Weights of a small mixture-of-experts language model, trained from scratch on English Wikipedia.
Experts: 32 experts in each of 11 layers, 224 ReLU neurons an expert, 2 picks a token, a softmax router.
Training: a variant of SOAP for the experts, 538M tokens, 8211 steps.
Below are experts of layer 7 (counted from 0) of a mixture-of-experts language model. Rows are named router (the router's row for the expert), up (a neuron's input weights, with its number) and show model dimensions 384-511. Each number is 128 + 32 x the weight over its row's rms, rounded and kept within 0 to 255.
Before each expert's rows: a language model's description of what the expert responds to. This comes from a sample of Wikipedia text that the model never trained on.

# expert 2
Subordinating words and commas opening a new clause in narrative, such as until, where, because, when, and time phrases like Later that year.
router [147 131  98 147 125  63  91 139 109 116 171  98 154 153 114 113 148 105 106 105 121 146 102 146  87 149 129 255 123 160 118 136 140 134 153 138  98  98 138 136 126  98 195 125 160 119 146 145  95  90 115  87 138 152 228 115 135 179 126  69 144  84 128 133 104 113 162 141  65 145 120 123  62 146 130 140 150 102  62  93  66  95 223 161  74  95 111 167 113 127 146 123 139 107 117 119  99 192 142 160  78 125 136 183 126  71 111 119 109  83 161  78 139 162 146 108 129 115 158  97 148 131 120 103 154 145 158 141]
up0 [126  90 149 163 156 139 111  62 154 161 160 128 132 202 136  87 154  90  92 104  85 104 156 149 118  85 127  69 124  98 147 105  62 131 140  67 117 168  97  71 115 102 131 127 109 150 145 151 166 121 120 188 156 118 111 107 132 136 121 182 141 130 106 175 150 158 140 122 119 172  98 166 133 152  71 121 170 194 111 141 131  80 118 110 134 127 117 107 107 195 134 104 144 102 168 103 123 165  91 120 138 124 136 143 134 128 120 164  83 114 169 105 169 106 173  79 194  69 139 154  91  83 121 152 126 141 103 148]
up1 [140  66 173 101 104 156 108 152 156 101 155 174 137 193 171 172 153 150 102 108 129 150 114  97 129 167 194 144 127 140 169 118  78 140  90 128  99  72 136 106 182 130 104 108 132  79 126 118  85 113 146 126 169  74 144 147 123 168 155 127 141 115  71 161 165 129 137 116 125 191 107 142 158 108 154 128 123  92 131 119 138 129 151 101 165 140 132 111 144 130 141  71 117  88 183 122  94 200 112 163 137 157 199 149 132 155 126  95 153 188 146 189 216 171 105 101 148  77 126 175 116  85 163 124 103 168 140 129]
up2 [ 78 100 153 146  87 150 133 115 121  84 101 113  82 136 157 177 163 122 175 158 108  63 100 111 150 152 125 113 146  65 153 117 144 111  92 139 186 107 152  80 170 146 148  72 114 135  59  94 134 170  89 152 106 113 107 123  85 129 140 157  96 220 158 107 126 102  65 121 130 120 130 102 138 130 161 158 135  97 131 155 150 100  79  99 101 143 126  84 255 150 112 128  93 113 121 115 183 103 116 100 104 141 134 118 111 118 144 117 146 153 118  50 165 144 106 106  97  97 138 161  89 140  95 144 133 173 119 152]
up3 [159 119 122  88 191 151 126 175 100 114 102  38 142 125 190 130 169 113 127 125 133 137 106  47 127 159  50 152  65  85 105 108 144  84 123 149 146 131  83 132 180 169 137  79  91 104  77 116 132 117 136 135 124 139 102 155 110 130 102  92  82 171 205 127 155 135 110  94 136 168 132 185 153 129 105 137 100 163 130 123 119  99 124 113 155  97  76  85  95  97 105 180 125 144 125 168  96 115 160  99 142 161 115 114 125 134 163 108  94 154 109 127 152 114 133 110  60 106 136 147 124 155 114  88 114 167 103 158]
up4 [ 87  70 160 156  82 170  35  81 151 162  91 138 115 148  88 123 141  64 115 148 100 184 157  97 143 140  98 103 163 136 137  78 136 143 104 206 150 135 167 140 100 101  99  95 148 125 124 213 138 169 110 175 165 122 160 173 160  88 132 142 121 123  81 157 136 135  88 150 120 122  73 134 127 164 129 106 105  89  89 159 119 190 176 143 110 155  59 121 150  83 188 162 146 106  84 125  72 138  66 124  90 168  39  57 158 162 152 106 150 152 120 134 166 113  85 117  90 139 124  26 168 144 121  79 134 101 167 119]
up5 [ 92 147 138 124 128 150 180  69 145 104 122 175 113 134 112 132  80 123 148  89 179 153 195 135  57 135 131  97 166 137 137 119 128  93 132 121 153 147 108  53 117 109 111  91 150 108 173  87 194 128 182 163 154  98 162  73 138  67 144 169 154 108 154 210 117  98  88  61 136  81  79  72 113 140 113 121 161 122 170 121 136 144 184 149 112 132 125 118 175 126  91  86 110 137  87  86 146 173 122 107 186 130  87 119 152 160 151 115 101 100  80 181 168 141 158 137 137 117 122  78 108  94 150 114 106 133 109 168]
up6 [167 180 102 121 174 149 127 182 112 147 108 113 110 141 156 123  92 115 195 180 121 127 102 114 151  83 111 114 123 150 154 144 133 220 157 186  93 130 155 150 110 156  68 126 139  98  96 109  97 123 126 114 137 126  75  83 103  81 115 132 134 125  91 175 105 145 109 113 157 114  87  80 165 159 122 133 131 141 142 150 147 103  83 129 121 136 145 178  60 120 130 149  96 132 123 121  96  96 134 129  90 171 118 109 113 211 135 109 138 134 131 181 121  96 146 165 146 137  12 156  92  90 116 153 126  93 148 128]
up7 [101 120 121 125 131 127 155  93  96 116 148 148 119  96  74 127  82 132 149 196 162 175 147  62 148  57 163 170  86 115 157 129 144  91 115 141  79 144 134 108 103 131 123  82 142 122 109 109  63 148 170 114 105 131 153 151 111 119  90 124 137 155  23 140 103 177 122 120 134  82 119  71  94  74  83  70 137 160 149 137 147 147 155 129 160 158 212 138 154 101 135  97 169 169 148 145 139 142 138 122 174 139 126 152 131 151 162 116 135 135 124 151 152  89  95 130 130 118 137  95 108 115 111 158 102 143 102 154]
up8 [136 132 126 143 127 198 140 113 137 119 137 122  97 142 115 146  82  48 140 158 104  97  70 164 153 153 111  63 146 141 123 136 162 132  85 172 186 113  95 134 149 155  58 160 104  97 135 158 124 164  86 109  89  87  96 116 143 102 255 159  39 109 159 135 147  93 129 215  83 116 165 215 129 149 150 110  62 134 163  92 161 164  87  92  82 105 111  81  98 177  83 146 134 113 120 163 110 136 129  94 149 138 150  86 138 160  80 103 108 138  81 162 177 137  81 177 115 100  86 141 102 160  75  94 138 167 129 138]
up9 [ 94  91 131 141 122 144 135 130 129 187 115 144 143 196 135 140 130 121 100 121  85 134 123 110  86 163 109  95 132 160 167 112 135  88 119 164 163 157 109  76 156 173 124 113 146 170 113 148 147 157 197 160 135 107  68 115 145 115 129 165 133 145 133 203 186  96 123  93 165 203 130 199 140 148  96 128 103 102 134  96 152 163 146 118 117 139  64 119 124 142 109 140 106  91 139 146 189 167 115 155 102 145 183 109 171 153 132  91 134 134 119 176 141 164 164 130 145  96 166 129 162 100 143  93 105 167 127  93]
up10 [118 141  98 122 169 138 104 163 125 110 101 141 127 125 122 105 142 103 160  89 117  99 140 105  91 168 134 121 117 124 130 114 201  98 126 111 116 158 157 139  70 109  81 171 103 140 153  47  82 140 132 119 107 101  78 171 161 124 104 136  45 143  85 165  80 122 109 119 111 144 118 111 148  98 185 175 168 190 151 136 165 121 114  90 175 144 153 112 116  98 145 124 172 147  69 133 132 117 139 114  78 130 128  93 151 216 109 105 169 158  97  98  87 136  84 148 119 185 135 142  96 120 106 114 156 174 188 100]
up11 [107 104 180 111  77 137  90 175 121 120 112 137 133 178 124 125  94 162  77 130 125 129  99  59 150 143 139  99 103  99 112 165 132 122 126 189  73 136  55 120 110 105  96  97 137 115 115 158 106 101 150 159 158 131 134  90  91 165 120 172 117 180 143 166 156 161  95 112 140 140  90 194 162 132 186  63 180  99 119  75 150 144 146 125  93 148  54 117 148 124 104  85 114 134 168 152  87 160  98 107  97 163 129 177 107 156  83  62 157 155  72 135 122  99  81 147 152 111 122  93 129 117 103 124 153 189 134 159]
up12 [117  79 127  94 104 141 100 113 120 124 137 166  75 136 100 157 106 110 176 183 112 111 108  88  89 137 100 138 175 197  68 116 177 170 122 171 167 122 100  61 190  84  70 156 131 148 164 165  97 128 119  87 132 160 138 146 172  94 125 153 151 148 142 166 141 106 110 106 122 156  83 152 116 141 108 154 141 115 201 112 157  99 112 163 160 125 177 155 155 141 159 168 126 178  88 116 166 240 130 152 103 149 122 148 115 116 180 134 133 120 153 122 168  82  95 182  67  97 138 143 152 110 144 115 131 125 132 156]
up13 [ 95 148 167 133 162 111 147 142 143  63  73  88 124 111 157  76 169 155  96 154 206  71 157 133 113 130 106  50 113 134 141 143 102 112  80 130 154 156 146 140 135 145 157 130  74 136 187 140 120 101 122 168 186 119 126 134 127 108  96  99 126 141 131 124 130 121 139 140 141 147 155  74 164 156 129 105 100 117 163 164 176 140 144 116 120 153 148  90 197  97 138  65 193 118 120 124 180 155 132 163 152 142 150 119 107 131 149  88 127 142 108 209 175 119 129 167 102 128 136 124 142 116 106 144  86  94 116 152]
up14 [ 91 147 167 168 153 133  16  82 155 113 109 132 120 163 145 102 150  88 147 153 120 157  85  83 112 115 125 120 126 115 136 159 109 141  80 200  50 113 188 139 134  66 134 187 192 107 100  82 117 111  88 160  82  57 127 117 133 117  90 138  84 192  74 137  94 139 119 129 193 120  88 144 120 130  83 122 138  92 158 156 131 155 124 122  76 128 125  80 147 121 117  80 135 119 146  91 148 180 119 122 138 147  91 152 167  96 117 112 125 157  89 100 120 151 142 171  90 131  81  85 134  86 111 113 140 161 147 173]
up15 [133 101 154 165 100 120 165  88 150 110 132  64 101 160  94 146 118 156  98 158 103 146 146  54  83 129 118 153 121 108 111 105  67  76 128 110 113 153  66 123 114 181 168 144 139  90 116 134 149  87  67 110 155  80 148 235 152 129 111 127 158 131 107 141 165 121 128 112  56 143 144 147 104 148  64 124 146 146 133 133 150 171 184  89 109 156 131 148  99 125 137 149 165 148 116 113 122 192 128 106 165 134 152 152 114  98 160 124 153 129 120  69 176 146 109 121 159  84 200  64 144 110 158 147 159 106 162 194]
up16 [113  88 109 111 155 176 174 147 129 140  97 132 104 115  83  77 112  72 137 129 140 151  78 145  60 191 116 127 130 129  97 146 123  75 193  79 166 139 117 107 157 134 114 177 108 142 180  84  95 158  81 151 120 100 111 131  75  51 121 151 112 177 129 116 114 134  86 105 126  62 144  62 100 215 141  90 149 192 180 129 157 145 123 159  99  97 155  88 106 157 138  93 130 100 107 114 111 147 102 128 160 147  56 138 210 182 169  81 105 129 130  92 157 122 135 104 137 111 150  96  97  83 109 105 125 109 131 161]
up17 [ 66 109 187 141 150  76 163 153 167 164  88  32 101 132 165 124 166 180 138 130 165  42 124 134 150 114 149 143 121 132 103 101 111  87 102 175 119 158 178 160 146 134 127  79 115 101 105 109  75 111 201 132 130 155 109 137 155 124  93 124 141 152 154 141 154 176 116 124 105 129 152  93 153 169 160  62 143 157  97 141 173  52 130 120  80 161 122  89 123 145 127 134 169 175 183 124 121 134 127 129 151 132  95 123  82 174  70 139 124 136  65 146 158  90 115 103 161 188 191 108 132 158 163  80  99 129 124 130]
up18 [118 194 123 143 159 132 185 136 132 162 141 173 165 109 117 160 138  78 142  86 108 153  84 155  91 133  89 162 159 126 136 127 137 100 149 154 130 155 123 160  92 129 115  94 120  76 124 141 113 143 121 101 137  98  93 235 179 153 115 164  87 171 165 160 104 127 123 108  96 154 108 153  56 162  88  77 144 156 124 144 142 162 130 127 128 149 165 161 109 135 148 140 111 186 181 120 158 141 173 108 179 118 134 149 176 140  96 155 118 109 168 134 116 177  99  74  95 175  77 146 157 135 117 104 144 105 118 144]
up19 [112 117 160 128  64  92 119 166 144 196 170 112 156 115 177 137 104  60 100  96 103  94 149 170 119 132  89 113 156 119 165 135  76 115 132  68 122 102  93 193  85 113  86  39 133 129 133 145 157 116 207  80 132 113 109 130 132 120 142 122 202  79 160 167 171 161 116 164 104 111 104 116  73 107  99 111 136 104 119  96 121 160 170 154 107 123 151 156 141 150 122 170 120 131 129  86 106 152 114 126 110 115 128 115 178  92 143 140 127 128 178  90 160 153 172  88 112  68 192 107 118 128 116 143 155 142 139 148]
up20 [112 102 168 150  80 153 129 211 120 114 117 138 127 106 147  84 127 138 200 154  91 172 103 160 113 176 136  95 157 113 135 128 148 129 212 168 125  76 123 114 121 119  98 140 117 143  79  73 152 114 159 107  93 101 106 161 169 130 141 128 142 106 180 135 122 151  73 149 131 140 155 104  70 137 116  83 108 162 145 127 123 188 125 121  82  95 131 119 132 119 139 123 122 128 136 155 122 171  85 105 135 141 123 133 138  93 111  74 190 133 131 106  45 147 129  53  91 121 159 182 115 153 121 179 164 196 102 118]
up21 [168 121 122 163 100  79 115 117 164  64 106 142 127 146 172 117 142 131 110 119 109  83 111 145  86 143  67  79 107  97 150 124 150 191 138  92 122 172  85 140  50  93  88 131  93 123 132 142 162 103 125 112 146 176 105 100 132 123 120 129 171  69 190  97  99 114 147 134  59 165 102 151  65  83 161 139 168 117 127 116 129 129 103 174 137 136 172 106 106 107 147 114 157 160 137 112 115 148 115 110  73 158  96 146 134 130 149 149  92 100 138  97  54 110 178 100  69 100  29 148 116 113 129 109  86 175 157 165]
up22 [144 127 149 149 108 119 112  45 126 123 114 117 120 164 173 123 144 108 163 121 126  90 138 146  97 112 153 126 110 159 155 127 149 137  72 130 148  91 177 117 100 131 139 178 141 103 110 119 136 179 166 131  83  37 115  81 161 160 133 156  98 132 135 158  85 105 126 110 167 120 130 157 127 157  84 115 120 126 122 162 122 168 185 170  43 174 148 116  92 116 152 112 183 168 140 101 137 147 160 141 161 154 143 116 153 121  98 101 120 127 140 123 132 186 153 178 136 166 102  97 109  68 170 149 101 129 147 203]
up23 [127  88 150 130  67 102  91 116 150 108 121 101 123 150 142  99  99 142 131 107 142 147   7 114 117  81 120 130 106  92 188 148  96 169 194 221 162 130 108 195  99  95  70  76 232 111 102 205 141 123  92 111 177 129 122 108 149 131 118 118 118 121 104 160 148 151 113 140 137 102 138 112 180 130 155 146 155 161 165 193  98  72 158 113 103  98 169 137 126 188 122 121 115 171 145 142 136 143 139 114 104 148 107 136 133  93 141 132  74 129 139 128 175  99 191 144 108 136 111 139 131 127 146 140 103  38  83 187]
up24 [115 106 131  90 139 128 220 117 143 119 114 128 100 124 176 153 142 114  93  43 142  74 202 104 161 128 143 142 140 134 204 135 133 123  40  80 168 151  80 125 179 154 136 157 104 115 139 142 126 171 109 163 172 103  39 161 126 169 141  92 118 149  95 125 131 119 138 163 136 166  95 106 157 135 154 162 107  91 158 104 141 121  59 145  71 123 157 113  91 120 132  86 125  89  81 118 145 100 122 133 115 110 151 133  94 118 140 202 153 152 122 128 138 152 132 120 135 117 129 132 122 122 100 105 108  97 135 127]
up25 [137 130  69 119 153 147 129 158 111 106  80 139 147 136 179 170 147 152 137 120  75 216  87 174 192 233  92  93  81 138 173 137 127 159 117 139 125 173  86 160 114 127 108 153 106 131 147 138 160 207  94 144 158 176 115 128 138 156 134 135 116 161 140  57 144 149 137 114 145 168 144  99 147 101 125 149 122 135 130 108 162 101 162 129 139 134 100  87 183 107 102 119 137 103 115  86 105 171 129 134 138 142 155 105 135 129 218 130 142 114 122 108  57 113 122 124 174  72 156 137 120 149 125 151 164 114 100 152]
up26 [137 146 182 114 180  84 144 136  94 143 116 168  90 126 133 103 125 135 108 160 135 162 137  85 115 109 102 104 147 133 147 158 125  56 177 148 149  87 188 137 111 140 128 120 101 144 127 167 105 134  93 137 129  76 103 185 146 116 125 145 112 131 122  56 141 114  87  74 132 174 168 163 187 120 193  67 159  71 116 182  77 128 238 113 130  92  91 161 154 150 114 124 121 197 150 113  80 119 106 103 168 135 174 116 114 137 120 165 140 142  98 173 156 160 131 128  72 160 161  86  99 142 109 107 128 113 138 120]
up27 [101  96 139 125  89  84  98 162 137 139 112  47 123 148 141 104 147 124 116 191 157 109 136 122 132 118 109  99 167 109 101 128  71  96 102 127 134 152  41  94 123 123 134 123 185 113 138 143  72 160 169 125 153  88  55 132  94 129  90 158 181 151  86  99 200  83 155 151 130  89  83  85 169 194 132  66 103 152  57 131 151 139 143 173 140 105 133  70 107 105 152 191 142  41 106 131 194 118 130 148 116 104 195 161 110 141 107 138 141 177 125 205 118 146  80  78 127  95 192 114  97 158 130  80  46 185 128 121]
up28 [173 142  84 171  76 135 148  79 146 175 158 136 102 104 127 104 120 145 154 130 155 160 137 180 155 158 113 160 130 147 142 151 160 102 111 113 155 138 111 141 131 156 127 158 104  87 139 162 170  86 163 159 154  93 157 191 125 160 123 107 127 106 134 118 136 118 142  81  90 143 106 153 217 146  80 139 108 123 141 128 145 133 136 150 127 157  90 149  82 125 163 164 160 139 117 164 151 146 125 122 134 140 188  68 160 148 170 108 144 149 108  49  95 178 175 153 121 115 123  97 135 148 163 161 122 102 168 132]
up29 [191 108 125 117 152 132 119 200 142 137  51 192  83 127 143 148  94 112 203 155  82 112  96  98 113 117 129 113 121 123 166 115 105 183 112 141 115 150 117 140 104  95  14 165 159  70  84  73  80 146 195 150  85 128  97 121 139  98 100 109 123 136 154 104  94 182 144 129 161 115 105 148 150 129 162 137 108  94 176 144 109  80  39 154 208 146 153 149 111 145 139 108 125  85  97 131 188  66 128 110  98 145 131 104 111 124 137 167 132 150 142 134 145 120 103 178 139 132  40 110 110 135  88 190 109  83 138 190]
up30 [119 119 172 111 118 146  67 177  88 145 126  88 100 111  56 116 128  87 131 123 125 183 121 136 125 178  78 161 115 120 154 105 139  76  57 129 103 191 146 132  61 166 113 128 102 133 111 209 113 173  90  91 128 113 129 157 169  90 159 157 142  94  91 117 176 129 143 120 116 212 144 148 185 121 159  71 163 165 112 120 143 131 194 109 194 122 101  69 201 197  73 172 166 105  71 156  93 170 132 131 110 169 153 141 171 203  65 135 101 132 123 128 150 140 105 156 143 102 143  84 138  82 118  86 104  97 153  71]
up31 [134 142 107 138 101 140 107 147 203  86 154 158  78 111 100 147 144 172 110 110 126 108 108 175 115 222 116 141 113 117 156 133 129 145 100 144 111 108  94  86 176 100 105 154 138 139 163  80 163 135 165 122 167 163 103 102 149 174 101 123 114 111 104  90 124 132 146  86 148 159 143 120 160  90  88 123 132 134 147 119 120  96 106 218 110 157  86 126  52 130  94 126 140  87  92 132 157 140 131 146  87 147 106 132 130 161 119 115  43 162 101  96  60 127 157 133 122 164 162 117  95  83  72  95 156 108 167 131]
up32 [132 126 206 174 180 144 127 122 170 129 131 175 103  95 122  95 155  83 123 110 145 109 128 130 107 199  56 120 128 190 178 162 161 171  81 187 164 123 160 147 134 125  84 143 130 116 142 144 214 130 130 131 158 165 138 195 105 144 127 139 146 120 206 179 112 151 104 157 146 127 127 136 103 106 115  87 163 134 141 138 148 171  91 101 104 155  88 108 128 139 161 149 130 105 117 129 167 163 146 122 146 136 112 134 171 158 130 110  31 146 161 178 152  82  56 147 159 120 118 100 161 132  56 129  98 198  76 160]
up33 [107  82  99 119  90 159  90 172 203 114 130 130  56 166 134 146 174 143 138 157 125 100  83 125 126 176  73  99 126 148 101 128 121 122  76  60 134 117 132  99  73  74 123 133  56 160 118 101 139 111 141 141 147 117 151 115 118 147 171 137 110 164 154 121 133 118 100 197 107 146 137 210 109  82 133 128 132 146 162 149 155 194  66 196 168 123 130  62 105 130  91 139  96  83 137 140 191 155 114 165 115 146 108 151 205 146 115  76 131 184  74 164 157 117  91 164  61 143 116 102  89 129  87  89  83 143 133 166]
up34 [117 121 121 136 135 137 137 139 163 154 120 155 149 128 172 113 181 176  78  94 140 103 145 141 129 120 117  95 157 153 161 127 193 138  93 116 132 127 170  79 127 131 117 116 138 122 143  88 118 117 127 192 155  70  63 153 159 147 149  98 143 149 178 102 131 135 154  83 192 144  99 127 137 159 162  85 139 128 124 116  82 120  39 157 118 141 134 118  67 167 135 146 165 150 137 114 123  91 129 118  74 117 161 110 195 106 150 131 157 165  79 102 125 120 130 150  66  83 103 139  89 122  99  90 137 118 143 152]
up35 [117 110 187 150 100 152 137 150 135  84  70 131 103 157 188 141 162  92 143  57  76 129 153 100 130 158 127  81  55 134 191 150 172 139  63 163 187 139 103 103  93 114 115 127  92 186 160 167 119  97 146  79 168 105 122  78 135 148 131 165 103 160 162  95 126 129 140 115 169 205 119 171  98 101 156 135 163 155 148 166 132 131  54 179  77 142 127  84 156 154 131 124 152 123 138  99 152  98 139 109  85 153 130 148 142 111 139 116  72 132 161 105 144 125 196  69  93 160 101  84 131 112  86 204 109 222 144 155]
up36 [123 122 108 165 128 131 109 139 121 105 132 142 128 136  97 139 131 142  64 206 156  89 164 105  55 149 108 145 131 127  71  93 177  97 155 117 113 145 120  99 180 153 134  87  90 141  94 119 129 104 120 120 207  99 172 153 120 113 157 127 140  77 142 101 144 112 127 149 165 150 104  92 102 175  94 149 158 126 123 162 157 184 131 142  92 159 150  93 146 125 115 134 171  57 122 185 127 171 149 137 182 109 128 130  76  97 146  91  81 135  74 124 169 140 108  97 129 100 162 106 126 124  87 169 156 126 103 181]
up37 [128 139 167 122  65 172 117 115 112 127 105 159  93 138 111 102 149 119 178 144  92 144 208 109  55 162 134  94 185 126 154 165 148 195 145 166 181 122 114 162 107 159 114 183 122  79 136  74 135 137 195 107 161 106 117 153 159 138 137 142 108  96 133 105 102 100 141 129 169 185 122 133 152 114 122 101 149  95 151 124 111 161 130 159  94 131 105 116 230 125 163 187 139  77 137 159 129  83 135 140 155 158 137 163 172 126  81 128 144 140 165  64 196 108 153 126 130  91 103  80 121 128 120 124  98 179 141 135]
up38 [159 129 110  90 142 148 147 132 158 119 138  91 143 115  80 113 135 137  72  55 159  71  91  94 129  98  59 117  55  73 183 107 139 212 122  93  78 131 127 132 117 172 115 142 182 133 118 127 179 162 141 131 167 120 162 106 135 119 144  87 133 109 116 111 152 132 136 141 164 140 150 112 122 137  58 135 117 117 143  70  89 157  99  92 146 161 157 171 121 122 167 120 186  98 154 153  92 111 141 142 128 116 140  77 131 140 131 153  81 151 136 105 147 157 147 128  97 123 153 150  91  31 122  94 124  97 142 152]
up39 [ 99 162 182  62 106 177  35 168 100  98 181 147 119 125 106  95 170 169 183  98 143 161 102 149 134 152 135 104 150 141 151 114 146  98 106 114  93 137 160 137  84  69 175  73  99 108  61  83  90 158 112 113 107 147 118 145 157 151 141 151 181 127  94 121 132 126 177 147 131 154  74 107 153 110 141  60 115 174 125 145 160 179 130 125 177 198 131 106 149 169 204 205 142  89 116 141  84 150 130 164  93 123 123 127 109 165 161 202  82 108 101 110  92 167  69 176 117 129  86 129 145  61  79 134 152  94 132  97]
up40 [102 131 100 109 136 156 177 141 141 131  99 107 106 121 141 113 120 191 196 154 116  86 145 175 109 179 103 120 115 102 137 136 148 107 124 105  97 166 153 162 122 122 100 174  89 150 102 112 153 151  96 132 132 159 134 133 128  70 144 127 124 138 125 220 149 140 138 111 128 102  90 158 111 128 133 143 135 172 168 108 145 120 132 134 153 175 158 159 121 119 146 133  93 130 168 117 130 131 122  71 146 149 162  33 133 109 157 160 132 162 161 143  62 166  95 163 164 116 100  57 135 127 155 102 112 153 146 116]
up41 [119 118 144 117 111 113  78 109 143 119 147 109  35 133 170 151 142 143  75 158 150 138 116 164 126 123 105 138  78 136 152  94 130 153  87 173 128 172  77 113 206 175 113 163 129  99 141 173 133 143 129 133 143 156  85 129 204 171 148 131 130 143  93 122 199 154 142 116 158  57 145 149 128 130 175 110  75 189 138 147 138 144 112 143 121 114  91 134 119 140 104 103 194 106  58  95 197  73 120  96 122 136 117 130 151  91  99 156 157  98  90 125 143 104 133 140 172  78  93  83 154 127 113 139 139 101 139 132]
up42 [125 189 188  95 164 132 152  96 159 156 150  94 129 138 146 120 145 124 159 104 156  98 148 102 118 131 129 149 131 139 183 145 139 118 134 137  89  98 189 139 136 100  69 158 150 111 105  74 149 160 100  98 144 128 141 120 108 133  86 141 107 151 153 134  85 139 104  64 141 160 119  96 177 103 130 109 129 142 129  86 124  81 112  95  81 150 118 135 146 166 123 141 111 118 121 132 109 130  71 179 109 148  93 111 163 152 120 190 126 131 152 103 181 120 103  80 111 179 162 158 167 115 112 144  76  75  68 127]
up43 [151 166 115 160 119 135  69  58 119 118 116 127 137 131 162  85 137 156 123  97 155 139 129 133  60 107 116 132  72 135 197 118 199 139 135 126 101 126 114 146 134 191 122 128 123  97 128 165 154 199 161 111  82 173 128 127 128 110  55 111 102 130 162 111 130  86  89 181 119 103  97 156 150  88  96 133 160  94 135 133 161 104 202 147  90 131 142 145 142 114 127 199  79 125  24  69 152 126  77 158 181 160 102  85 164 153 164 164 124 147 133 150 156 117  93 192 139 107 102 153 125 104 125  95  99 145 156 146]
up44 [132  83 167 158 147 133 203 169 131 131 121 119 122 124 107 158 135 128  69 161 160 167 166  87 103 163 160 153 160 114 127 140  91  99 108 147  93 143 123 105 171 124 188  79 125 183 150 153 121 100 139 140 167 124 135  96  95 130  94 124 142 176 142 119 183 108 116 129 115 182 154 150  93 131  97  77 146 114 105  88 121 155 139  63 128 103  76  91 138  98 175 112 105 162 131 116  91 204 115 131 136 131 208 187 158 114 110  93 113 123 111 130 198 138 130  80 140 144 159 153 103 132 121 132 135 147 116 106]
up45 [124 111 151 114  96 123 111  98 118  89 167 132 144 181 115  60 132 147 103 173  94 154 173 115  63 103  77 130 112 161 128 148 112  88 155 195 132 107 103 157 148  78 103 106 149 141 168 113 144 104  72 129  60 140 142  72 156 117 129 113 113 135 134 132 115 132 136  94 167  59 147 129 114 160 143 135 118 133 165 166 116 130 131 186 127 126 133 146 123 118 143 155 166 184 116 133 101 163 148 138 133 124  89 150 148  86 137 120 127 131 151  72 144 127 128 152  48 142  89  93 153 139 169  95 172 127  84 190]
up46 [129 151 116 175 102 135 140 117 148 123 105  99 158 145 183 169 110 149 115 143 140 139 102 168 144 105 108 125 157  74 161 151 119  91 169 123  40 144 203 152  67 122 122 114 152 172 102 196 176 189  98 128  88 127 159 138 166 184 115 153 130 223 146 155 122  90  92  86 138 113 140 118  93 125 159  13 112 112 135  73 125 119 154 173 135 131 111  96 109 144 196 158 149 139 161 126 112 115 119 130 179 174 126 158 103 186  88 141 133 133 150 145 128 116 116 146  99 136  62 136  95 138 184 143 105 132  91 138]
up47 [ 85  49 135 135 129 158 145  81 159  98 120  81 150 202 114  90  95 113 124 117 136 100  93  49  61 105 143 139 138 134 133 133 159 123 129 156 124 144 104 112 107 160 125 101 109 192 124 111 132 142  91 125 171 186 131  40 109  98 103 138 141 136 178 166  95 123 110  75 151 170 105 187  85 150 111  92 117 175 141 121 130 181 119 136  69 175 132  68 169 106 220  89 131 165  65 116 174 130 144  76 125 154 102 171  84 120 142 173 126  59 159 133 134 119 132 132  88 154 134 210 105 139  95 114 172 168 100 151]
up48 [151 139 189 123  65 107 143 156  92 114  93 139  95 141 144 152 139 221 140 179 105 119 155 152 137 180 128  87 129 155 108 158 125 129 110 109 193 125 130 168 147 112 143 105 122 119 144  66  65 116 181 178 145 149  94  75 129 128 111 122 162 106  81  29 134 108 131 176 162  88 131  83 140 180 171 167  82 114 140 159 103 112  66 155  88 138 180 112  72 128 147 142  85 111 186 139 180  73 136 100  57 124  99 166 163  84 160 212 153 132 153  89 158 133 180 145 123 143 172 160 134 176  77 126 160 118 137 118]
up49 [127  57  91 120  71 127 141  89 175  87 113  91 133 172 135 150 171  97 137 175  97 131 177 141  48 152 112 135 107 165 121 113 138 154 156 110 184 144  91 122 126 100 144 113 112 118 175 100  92 119 135 132 135 136 120 136 162 117 162 125 175  76 169 139 117 142 138 112 162 105 106 132 151 141 104 118 157 112 119 127 143  81 108  84 114 113 101 169 160 104 141 173 170 126 126 129 118 109 170 139 109 110 139 148 143  93 163 121 153 108 116 146 142  87 140 146 165 121 188  98 154 156 134  95 210 145  28 125]
up50 [151  88 158 104 141 194 179  95 127 173  92 133 183 107 108 117 127 141 145 149 110 139 174 118 170 144 146  92 114 153 166 149 128  95 147 120 130 170 120 104  92 137 131 192  82 111 111  67  94 158 169 153  77  70 121 177 144  85 157 138 122 169 208 174  91  97 130  90 147 164 116 218 142  94  89 149 121 128 107  95 179  99  75  91 150 144 142  99 208  91  86  97 105 175 116 182 144 193 109 124 122 148 181 161 163 131 112  84 111 144 118 124 177 162 100 173 125 150  72 138 147 105 232 141 154 113  66 131]
up51 [132 111  80 146 123  96 129 127 132  76 127 114 130 174  70 127 143  67 100  85 120 107 134 126 113 162 165  67 172 133 166  95 172 104 149 222 172 122 112 127  95 135 135 124 107 139 172 131 162 142  85 109 108 126 168 118 106 108 122 128  29 158 181 141  83 126 108 110 132 210 141 155 128 134 134 120 149 109 165 131 143 132 142 167  52 142  58 109 189 159  95 154 161 143 159 101 127 128  73 125 109 180 154   0  99 166 129 108  97 132 108 113 188  43 127 137  50  56 117  59 131  94 119 141 113 109 149 180]
up52 [120 106 158 101 114 148 146  91 137 108  96 150 122 172 168 143 169 147 144 103 122 126 172 127  86 159 155 122  92  72 194 134 100 149 139 105 158  86  58 128 183 167 143  87 134 146 147 149 134 127 168  60 119 103 106 155 139 143 124 124  98 134 134 126  98 140  73  78 133 171 159 148  86 115 102 148 128 131 143 163 153 179 135 111  61 175 167 111 164  87 124 111 174 154  99  84 142 140  93  92 139 150 214  60  97 102 134 190 134 118 154  66 156 107 240  85  76 165 167 138  61  81 119  96  71 140 151 135]
up53 [113 137 128 129  92 122 143 120 130 149 123 165  72 141 175 143 186 124 172 146 113 121 107 115  82 105 140 168 135 118 140 171  84 148 163 139 131 147 131 145 142 168 119 139 194  97 107 146 131  88 112 151 217 157  83 164 124 101 176 101 202 145 147  35 164 134 174 118 126 135 151 147 130 153  82 144 117 113 121 141 125 153  71  95  99 152 172 146 107 132  96 129 147 132  96 150 203 119 114 105 130 132  87 210 101 104 205 161 163 153 146 114 156 160  93 131 127  68  99 139 107 127 150 168 131 112 102 133]
up54 [ 90 120 134  96 192 134 124 148 153 130 131 126 134 133 171 146 113 117 161 138 132 132 139 212 160 178 128 123 160 131  81  91  91 126 124 181  61 132 135  74  84 124 103  95 136 155  82 139 117 138 142 149 132  79 151 137 123 137 114 181 104 122 122 139 135  79  93 114  81  83 118 103 197 110 105  99 109 154 181 126 147 147 178 110 128 141  72 131 117 184  79 134  86 107 109 126 166 118 103  86 178 134 138 109 128 180 118 151 122 111 113 149  97 157  54 156 165  88 138 100 124 104 125  87 132 140 140 106]